From a checkpoint of a small mixture-of-experts model trained on Wikipedia: 8 layers, vocabulary 8192.
Below are experts of layer 5 (counted from 0) of a mixture-of-experts language model. Rows are named gate (a neuron's input weights, with its number), up (a neuron's input weights, with its number) and show model dimensions 0-255. Each number is 128 + 32 x the weight over its row's rms, rounded and kept within 0 to 255. Numbers have three digits each.
Before each expert's rows: a language model's description of what the expert responds to. This comes from a sample of Wikipedia text that the model never trained on.

# expert 15
Description: Empty table cells
gate0:153108194154122127097112143141153115181125118088121187135143145138178131095143135149129116143186137147119077171098103154122132154121123054110107119176142159140142203117174098103060139128166127102150107148152123181100150126109110185175137100126175091106216075103151044100111190131156117207094094135129112169129083160139122110159109192135113150109093153113103161084113145112169084095173145116111164143138150057086106144143151115167136152130132066150083104074100162141100116140125112063096158144154101121162165156115101133092127171139111101157091086104129125151162067108094136065057152088074150183173150142106119055188076074148153136111119111121099061152106141087141136117158143122146108126111182116131126124123096156133147080088123142154154086132169140123111172100202087
up0:130109131097108147106097121124206157158151195080112167108144072102123088154098116138091111182141182157101116152182157119093139211125166112107110115175090172127160134165159151113082113077172161107106143131173089076149190156129146126155120124097125117098142061107137064085075122138086151201134086081141128168175099096169164111140120175177187094136172121180114120118092085097157149090159121111125162096113116120116121136145095160184094103100103090178106099153125144114077125106195097074115143155138095127146130133097129074113113138129126159082132141099177162119109090108127152136172150059117140115101109135113110092092105109150090156181105076139101133149105111012124136124108149076138130145061112107126184146108112109124168124127134091150114169122151188160169090173166072

# expert 7
Description: Clause-linking pronouns, conjunctions
gate2:163074134107113100120116105109153182129127157109159175079136121132087099134166121146144111150124160139076106087075197053126158164127127123148141122124136102116148093092107129139153105100116072118148148139085193116109135134119080171161146130113123193159114111096189103137156123159114185143127113145205137138072157146102150118099168155154114108111069152101077146071136144122147096127149111086100126134148138118073117165105117104119145128098176138094098117133176175152050116087056159160136174149094110179096068158150073177111157140077111134095110159152100074161128108165109128139173135179101152094140229165049148178047161143137160148123133168180121103126105182145104124091142101111133101190119144179085098130075098111173164155112149157119093122110112167116064116095105165
up2:116106153158082121150098121164099144113123112100157189138113135155130096149169118169125091126108151150051089097117117099134126148129140155184174187116141132122161074139075162121125062086091115107169154197088126071119139145136122125140126100142159189152146091129188151171112176159141132129167129142204149202080186110127174126107136153171114077141139149112125108079133120090160152148155147084139142184190143100130137117137121148183117110109181121074143094156180164127114127105053144113119119140093164185132133134129098151092079134114104112107189152155056072162094100146104162187159089214137129147165144090149142132137144152164143169104129170165097090161098189168100107087150100129135125165112122143080104138094146143125187152105129178119079208089132188079079110134130142

# expert 16
Description: Foreign name pieces
gate0:138079150162130088157119106150122154120119161168096135132146101102133135211104149088138078144060162176176148109126178100106118113129113077182073128088181161087145143106104169133174181134141099106121127151127185152114060096123127113075092133122088098153152110139110182127122173127130170145147112110128086119141068086106138099128095137070131120127114107100081131137155116132102138175080068169111156097138146091125145156091182097144108059111138092100141070124076157169091111107082135156113081146166103147111135078097103165138137173120095131147112139111032102204075123177108115164100218164086131122165137099159142116101173142104177114145141154128069099116182098115121106171124140107156147055161144158142214146109125124150190169157091155125122080137104148182099115105138102
up0:127085132101119128135137109076135034088130134095116120106115134059110113146143169131099138130157134175115117000098183144174151163165128109145157156101129164094088103129173069165115143061127113126124127122134120085090073122116075110151160141121095103165099172118151150146115124073193160110125137121161128132099185107106099095151125183102171118147143078175143112150100077137090147104155179083153175112108108151101094153123143143136125120095122123108091099178153148122113140103076128106139100102123118096152099125177146122074084140123202193121186168187158095148215142168090143106151077195153157071120155140137192133097181146096157092096085108133110108127180136109134124141138093162097147126106157135124105116109167132179134176087143063160128142113157111119138122087182079

# expert 19
Description: Dates in prose
gate2:163096169150190178140104136122169078114147123132101125129103194089070128156173147125137167148131128145186084159177159179168132108154152079132120151137132171124147091133122108116122081125115097188125174145167092094169113115149136169099133149120141117130104164120128061112155166097136096173124123147168072095123132139157154093127090093136095128122100108146133122175085104178201126199123127121130115137139148167123150156090160094065109143118136115173055116092166124189098214121065148088175131113099112164180130093096074143141131141168080080076120101121170101184124149082120132148130142178145112174148123160112144196146106120151106095065099083083128075150142141073131125081147050101120077114092178099090190169104177126135098114118151135158147105130085162162069120157099109
up2:173123129132138164101152130119118078122091123133102148063130218153130140147091093095112127112152078086138085142120084138107139131185190156112077082093184120155165147104149119136181071123108116146106185091060112083091120136149086130152122148142153092106114152073111093150157140055152115108068160128147141130127110155144155130118149154093110059141081079122122100133087098117082138217145120072127146149121059174155173090112139106123172128103138158144165168115142089125126149078165122090159114088057123106129143093096112150091132082091124100123094156141164103117137139052068120133107154135130167132116129173073140189101188122121146168088131127192140115160096133117110145112161065137115108107124136087066119127121098094106068155095145164142084143182123154126018116102161105

# expert 6
Description: Coordinates and table separators
gate4:158116148091095130109111143146150123132172103124127141099134100060127156117121163127129117189136116129171117103091122115112143089113112185112148143166157092171121148151116169116100149115127171173126114106111158148134144080151132143164142076222202103109114032134124146074097140166149147098065099144182082123159100078107124108140123119078118092169090081160111133154146144149099136110160101117108157136146148226073131137106174104126121116194082176202130157143179165152159148116138189132196184168144085160138130165139161134102104121129097125092137075151169175111128110065172160147122137129127120119131115160073086090113136166135149068112106152104099118136105167146142100118105121125109078126102186162088100150109108144106184152050186074107075120095157122090092076170059133
up4:179145143119160090140145142121143152178127116118108160107100120155158140057150071117138134128142106114060158104155151160076139093059166094133104147100128103093105174167147143133104078129171145169122114139110147111192077163140151128148146187105077124120080108158105135095152094115054148188073103151154171139087136150120138127098112190150050115167189100166109135143168110168100115197127088140114129104096173155135110118171145129091138157129097111118155119129114175098138127104167164142157055111166134100119084066151102118079130126089122107159069085124090137116197134109145094119160080115113105130223127169146136171165150211094110096151145203084114145132112099084075109129152134139120102130127183144124123149152132088060152158099112082125106181072115159102172103103167091

# expert 34
Description: Foreign surname endings
gate0:192177124148188159177162112165134137135138071147152075131069123148100123140191087120135101143144112117146163134181150148188116126126109140183130147131163093154149201130097147058129139088150130116106143107095118133138096166169117153071115118143107104136147154073107181117083103153057156069155150090140055111083187143125099113094070113131209187089087158144074164121149154144090103138126131072127127107082141088077127144136095139140153118062149161143175093084116080115070138070095102095186120092093142169078140112126111096146161163202083140114185129198076142116121176148144129116160144173147148126149161177165129163114094215118095118115148131133101138123129144169158069083095118113131183124111106105129133188120113148124155103128152104135120103123088107151157126136107149
up0:105102128093092119098159142160081170150195131077078109080075097103156169106140107160132107098112073118092106119084155098120124133093133085106176147128205158175133137115092105086128111092061162132101089084179133116138101146178118144111143144118134100156120124150120096153169092111085183086167188140186161117112138074105154135124158162131158184105100106055109154136106084106125098135113126141131218097173129098113102125150109170206183121147112141120121090104132156139111127111141127115182152113165118087175080200124126169111176122113106103082188151149111102098192116088111154157163174173114096098169161116058144082165126122116119070084153122086155108135158104093133126077215088143128131125110176145106157127131172165118177147090145182138116099096130130135158190160133102

# expert 10
Description: Clause-ending commas
gate0:143177158133173131122097146172198147144084114092107172139133174077113179177082123151155131132141149151152149125173131142106169120109159052100111172114133107098137078085124177072144156160133113137147078127132129195150131144126131110080130108138102088145138162100116085135128152115115110044172154125162053132132159097201128170115074089192171097174092106113124080118138130194136165128117115102106161137114119122090125164125154098113108116121090166095142035064116166123145189125092143111151204167102158120137152104152116101058165126065107132132114124112120142179145058162128158156111109123138124163171131125139161114119141144136159081127130072073150111075095128177181091123138085093160158094142142169077076164158170070100122163092102154089102122105146148100090135155103185
up0:132151078102093121098092149131132095114083119153114152114146106068120143142172105107180089146106142143139127152193063110102147154087165099121097204179095101101199095098193184107150137141157139206171063167144128173167080122146137146088141107163167143131107095131157113148127149149136091071132168083171099149156128139146153189170056096149149104172116120116161101170154119134134115125084142120110129141088189147053117129140171150065072114160115187145131117113115097128128197160079123142150157124089135155169130162108168102096157141118083188153110135122154109189166086105114208170191128144138143126173077094102117108084155121140124049134142101118114096133099119122165118146152133135150144162116139127050130165162155101126163157134114125157153098036154112169126106149091132

# expert 35
Description: Mid-word pieces
gate0:074112141080078098057128104166160175170095121159111131151132120159183154142142146068129189148087130190171104198149195109136156069125158153112079120110110140126136196135120131121125151110102145091139105107149114145125087068134175149105151138132154175147098072087148154119119124118156104124096180157169098149087126131091137153104079163159155094159078111135124098122084149142112152060149157184099119127087069116108139171170155113186149155076167122091115130157190107109214151116094127151142081096173186132089140143115076124144122143094150125115131087110075098200112157154157112121168163096118154103122135165173110130180117134142056145146122156081125112091145074107115093076129128163201114163114112150138079162101122081108155166069113119094103120068119082173119081147121123
up0:172122139122133125111080170164102178099165127099119083140096155161114105095130073085131147111133191150150062162153093186140146085070125090102137139145177105150152068151117158148134142221120130130115129175138082126168096117061110097080152094132155198142091119119139166143158136141177103177103145146143159115130106154105144137098148135082131107090122134131107099145143166168117152119185147124156159083145116104117101166163125095151098133082115125111136104122113119143164107156107158174118163115157144072143141152069135158155121088164119101149210110141163144185185163168132129214094179125133087127117104125205093148159093143061126068079094121130141076099075104149113107106150041127149107126153087119137095175127111107073196177133083094141126062170089119110089075134159127

# expert 0
Description: Scores and digits
gate8:090071167076172108131164157119088100091126134131171118157090096133126127089134159139114081171144131182111106151158096173123119150117071062154133120154093100128145068117125182093128125096141113108147136123124162113122179164148124179115105162183073160124154143117168133145180126117189085097109142179116101150077132144128060149136075160118154142083130083124125200141106123184116121203139118168116173110126127078117117179058196135120067073183096133085086135127117108131105109042125136097054125085091116108092117155106091160078121144103045104111120108133169141170094133130090151089150123124149131112109146128113100101146169141132117113070082151134109065148095097126087035140092092118104119123169169162105133140074110148158130158119143164118116079064172102149117150172141115
up8:117137188097136181136122154115126122110135089192083190125127120117130104098120109101108128115156191157105126113108093132091048135122099160176128131089153092168172043098112170096115123125152110079123098125074143105158106119128138065138157147141094216151115120085102136134157167067099136173106113050117154087132158134166097176145099111075124174125164126208104149140103135133115163241103138110183126103135162132076075156182128144120143116134145141112082160179084135073158156113135106094138117111119128117171126135155080168134136115122118158050093099066133129137086128157125170130192119160182141157176161132116093069096164171158120159135098131124125134147103107119106082082135070093136158129155154132103154208115185164111081100107138125152142146127157141166095084092155102

# expert 13
Description: Articles and quantity modifiers
gate1:183122119145139161142112097172151095101102207146120065155138131098132087113147181157096102238099091098106103149179133105205136169132012108126143145129143170121157169178114162096112122092127135159177122076109141154181093107153127167121103157154126125150150082178162140127097172152096106139069114115147094158094126097102137153133131155134159143135133123148139138062128173082137139177178091119112160161139155143112129103131119128140145104161104097141059124166156154124104120110122182063133134123183086054055122155123089147156122135174072115136148108152175156116141119114190141116101163130220195148099104137090072108138165149074111099083191081097133158188179141094120125081094140128075120141126141088120121117147121131149148146180114084126157104122136110104141101128139152
up1:197058146129165164139108109151089102106159154106077105174117118032139094128104107140098043184081137079148115110144104094130191179114121118125149133123171162110119121173104193110107093107131137100174136123115139106165156078162142183064094150123089119151168098180148160130114196128081087130117112142163123096129110079063107098115178148073179111144100114154157119060113143125122163165178125078076116157140146223112127143138094131099138134185159118111075130159151120167130134146170166104125184153127089111126142132095109096125137161157087144168169137173148115140094146136162121135157130128152094183177096165113119094171171159105172134067177084108137148129203150115123188108074159162126158099144127138157095161161151133164141194149104109126150096096082118143125122111111106

# expert 40
Description: Table separators, blanks
gate0:108214172109096143126088105149111092140097138077125106132081155100162165157172143134137075169133139184151161141157162135093168137148102156162134080137094131144095172093119117124120135110125149114143173114117128138135134089109133189145118124144152078114189082111144142088119101206133137173170074147185145090138126055156118139094075178155209126163123056090053119179114076119113158160166144087125143079102137103032120100128166104155167139076135161118128191106183118131153145149146124098138086150127133113175146149120090121178129163105140122133163139187138157127138152222141122109082130177147108131085116121062097113151172086133107067086127126095081103121111154105115086081150164129095093127164095125111143070115079130113138149118067176128136120100135146155119111193077142
up0:118101097100079180114136093182140147096110111123139156162146132184127152182162113112157167198128156110133142129123125052107130059159156141118085083159091157088088102121140118141033130102171137119171120118101086122137170085135130126102146127173127165074118111078077120057121098041141146129076134094129103095093117157094082127128143103142149093167123103142158109085089175118171112142138171124094124134110079175183124094112104145112158107206073129141112113155149130082145165120150146084099093145085135137114080146168106124127178132106125158073175169128144143093106109154087091122178118062167124078066126100142142122112158148155145103092081122145137182118171127112151129101120089097114177124083133124135151132215158169126165156096089129123120065030115065128093150105132153

# expert 24
Description: Capital initial letters
gate2:113147078101113125124064127102141169139093151222204145094096175111162144119121078110145149172177132113099127131122151135159131168129075054119163135107110159163078125166130151144151119098154113158073139088117073127143113154102110107107136115150166163116122136105119074133145107177191086149165114144146124144151141169135105127139069132115167121125119100120131101086122119093130133082107098138170125114156135153129116153112112222133041187139154126130056137071146075159134111161087142072096135099134167148171136153129105151066107140109162124223115131136149141182080164133133124093203109148106155129139082097109097101187115088119082140077174079135160080165135114060106100131156094137147100084120166127086085110157120066100109092124137160134160147053130100181166126124191127
up2:112120080130147116127109126148127102095113163172203158131078126166145140108108124113188140124169090115133135191110200154145099162112090125151119120153141114140115154131076130131114156125160170138136079080066122089120159149096136113091110132218140141104119094114102119151125092159157142107171088107125088123098154103108153129131088119100147117082129098144173124191139147143116124105167093121145099124158142090088142135153115169153079150074104125188041082086124120077092092215153084093148097125100129196106118158120078158058142081156152109120114084173192140150049176088151120062163129167085140123156108118083101134200127142134095172115137132202103158136119089138152134060125092119193079142150146091111128142187129099093123146125101124072110130065134124183130110098183144

# expert 11
Description: Plural and final s
gate0:094083150120140216126142102150114177105095102060109148191136129102143155121126088088126198182143106129121126188150172161154158110117149099115076077115177130196103167184128119156112090070117180121163121078160122113135109107115141177125080135105159105136160097114168132149121142165145055144122115114096160118125159177125101099159159156191118133178098113155142144119149153141090129111183109063108160149096054124086104130158075055111147180073144111088126147130119146139139140148090129154097156174143146131126043113102112126094133108173102097098138189129100125133108171169123147105128115054153128089074149202149124073124159126116121112067138088108115067106131175063129108135121130126188142164121144096054135166164069116069099100117108131144142121140123111074156164132108133
up0:096142159171107155142163121117111149138156152117147163107101172088197174083130134116155125119114098118124109153148174099116156096080167123072097174113129152195131085146118138154109136057139153184138116108137146124111074109089199114144097146163186099147152141064129158114116064145127128133121104203082181093102109194107123071141146106139120116145086165148120125103081105088079179106171102117102125096122079151150119133134138090122158215062171111128126151113126132147080121111083157169140111172143137159114117142113112127138119152140133156088096111149139100141175145173082163134067077129139166040081145177126107188169201110144159058137168090139186100145117151104093151094149124127116120091080148115114137110165106150085133098066175177107144152160175084082149138060116156

# expert 44
Description: Biographical career verbs
gate1:149118146192137102186110120173144100093124158093163118159111102163135158186114120100123132132130113094119116190202123124122107136146088165096188050143154116144210096088144095144092096098146069148100086123102113135120150093075060129128190100095151122160035150139142182126152104104176090110168139127171115134093134154137177100137167105161188149183091084141138108200113159108127155137123107111127176144162115114153145173121139120135096123150150143151142071121116162182106156134144128147115113115112155121097097175151076095098088117141114121170114089140135129076082093104156132093194081187126086158070165111146141111171166113135087089109157064135138166093144099136075093124042161150175117114102146138116143159074122145127140084141098119133181152153091163170164092202155135
up1:112175170079125102160109136122168146059118108128119127110110114092138075149138119122093150123147162163119154122137111133107134167113149139058129159116159115120071143143174136082089106129074122081132082179170178126116122112095126141182127134031176109094092127178164156116128156147111114143106164174157130126137130143195125163148110097111157109145141171107149104169206184132077129147123101154112143066150108167077098115162178156131103169076113166178138137088162134120153127086106159166133109131092106182118036123109137118096098116114144145077114112129189119069127105121152183140137163188114115095154112184167120057163153094163090071128130154120189122133127104123135122208150134177155092157173088126145167140108170092112121126121150104156105201075189144050143153153107175

# expert 22
Description: Infinitive to and modals
gate0:159122158122165081171075173166193155190137150171195094124154122132153128154133184106197087149125120121143078172158088076071153106159104114137173083090184136147154087112126110096115111104113097169167117143132127178135173095158091091106101137091173132179157105123189089166128124145115122163174135139156127162156071115132130165062151188142143084157119112145073147162087102133121128121120173175180143139127102165119115105177148156167154097081131155088197134153165237157119114098133138097142133116141122129100140091137103151114163116074083157110134098122157102158075119130117085113176115128154137109137155127097125085124170163163141129135168108165109172145086143126042171118162103121115134086077117178082121112132078108088093124151122107124121090134120113149218182182094120
up0:161139128128149104181134196137162102140174190158141093143177113124164142164134155074162098150144081107111086175192113128124139126161070069131115091075165117169186100106142084133130149167159158167172163127073130134155160087136176070108084142095195099186124158094143115148166156165203081097186079179124142112119139134157164144117130159138191103129140076115063201157131129127102128125110140188151101186153106163118130122130169135150146125099148144095164144133129196147108151089146127111140148127107116121100156078131097133122143114126118181130137099158140116155078174103104103118128132118164171122104099095180100114163120185092098105161158084183135174128115114087122204089174075127126107095081119157103119091127137158049136133132112077106121095149144068145170161176074120

# expert 25
Description: Year and coordinate digits
gate2:111152063137171153167189109135119123039109114081170156124138138128180122133130112114090124098221119096147064168115152083082153128158106140160074123129150124101160182117205168068137114139080105141087144044163093158126137088089139122126108099178156135133116128092076139203126117129129124126170187185147049125086132128144121093094127121086143131168147155094132110129132143189084134172125085095112097110094126126145178146141194162181111120098139114132103098158111117129154135122112141145153151084114106094100118100130108121095094141097153137095121145151111117112170165120161123160109042147111101123090119148081144147084172121165085170145170080118148086146156126111187102107113117099166097161092136170118086098193110108061092068118117131119121231181118119130162121152104128
up2:149144100131156167190174136076154105115087126097157168097102135186056059094129147122091130168157157141106153157140140102105168134148147133178142112140159138105124163097153153131131154105117171095089108090111121174119132140071122128089163143176140130083089102068130142144088088140089149090105146104146062119096122086129093076069130067117087097144057142099115116070134119084093140144090139070145100119091147117115144106131129135085107119136190151154077112207121135144105147110165113118214138110138150098074128105124085138071154136135156110131192084108135147103119064076060116142137083131133130116082110134111105114109115118195137085147143049138115104146125106139089135068098141113193101134129181134103138106185140085119067137137078118046111139087094079190158097139113168

# expert 43
Description: Numeric table cells
gate1:065130102152174119134100157154158063078161124079127124062060147096117138102151181110105088150155155122161125115156133135128153173150128103111135137137166104158136100127074166031056162097119149132144083152105140139114077112137146105123098117151171111155150114095124170077124121067085094186137140155122054108150080141108121066107158085139058117178107153140109115181092148088155100155154116093144099144139085089089112137110164106172186121091118144149154082061126101136138094150080125158139142100106143130114115114122088131110107058081076134095141107111146144184146086075119075091101082152138132153116202169168125092078125115123136091121077132159152056164100104157110117132168120123167196101142125139131144159099141130116166229106154120109141135163089114161171076114149107
up1:135089176164130072077118129186141100121109093118093093161101132112127191113127179123179125153095055147067155114089162088109075178121181099195102169091158103113123104141060166088130114138142118139116124187105163165147077092159180123030126116098110101085133166109121169150123129140182054122117161027112100121137143119109163066122147079199143128093127131079110143111114173074195130109166137110157167099105106116120090129129151084183174120089141086135135138155125120161145108155148097097142153153148097132128162121132107126105109122137118169072119124138142126166066115119130125053144064107138086107139152123125084085131101140139124128144095063154101109091115123139160154094134162126109148169193134110164093081083131093113166186138111130110136133146158063143182178137141136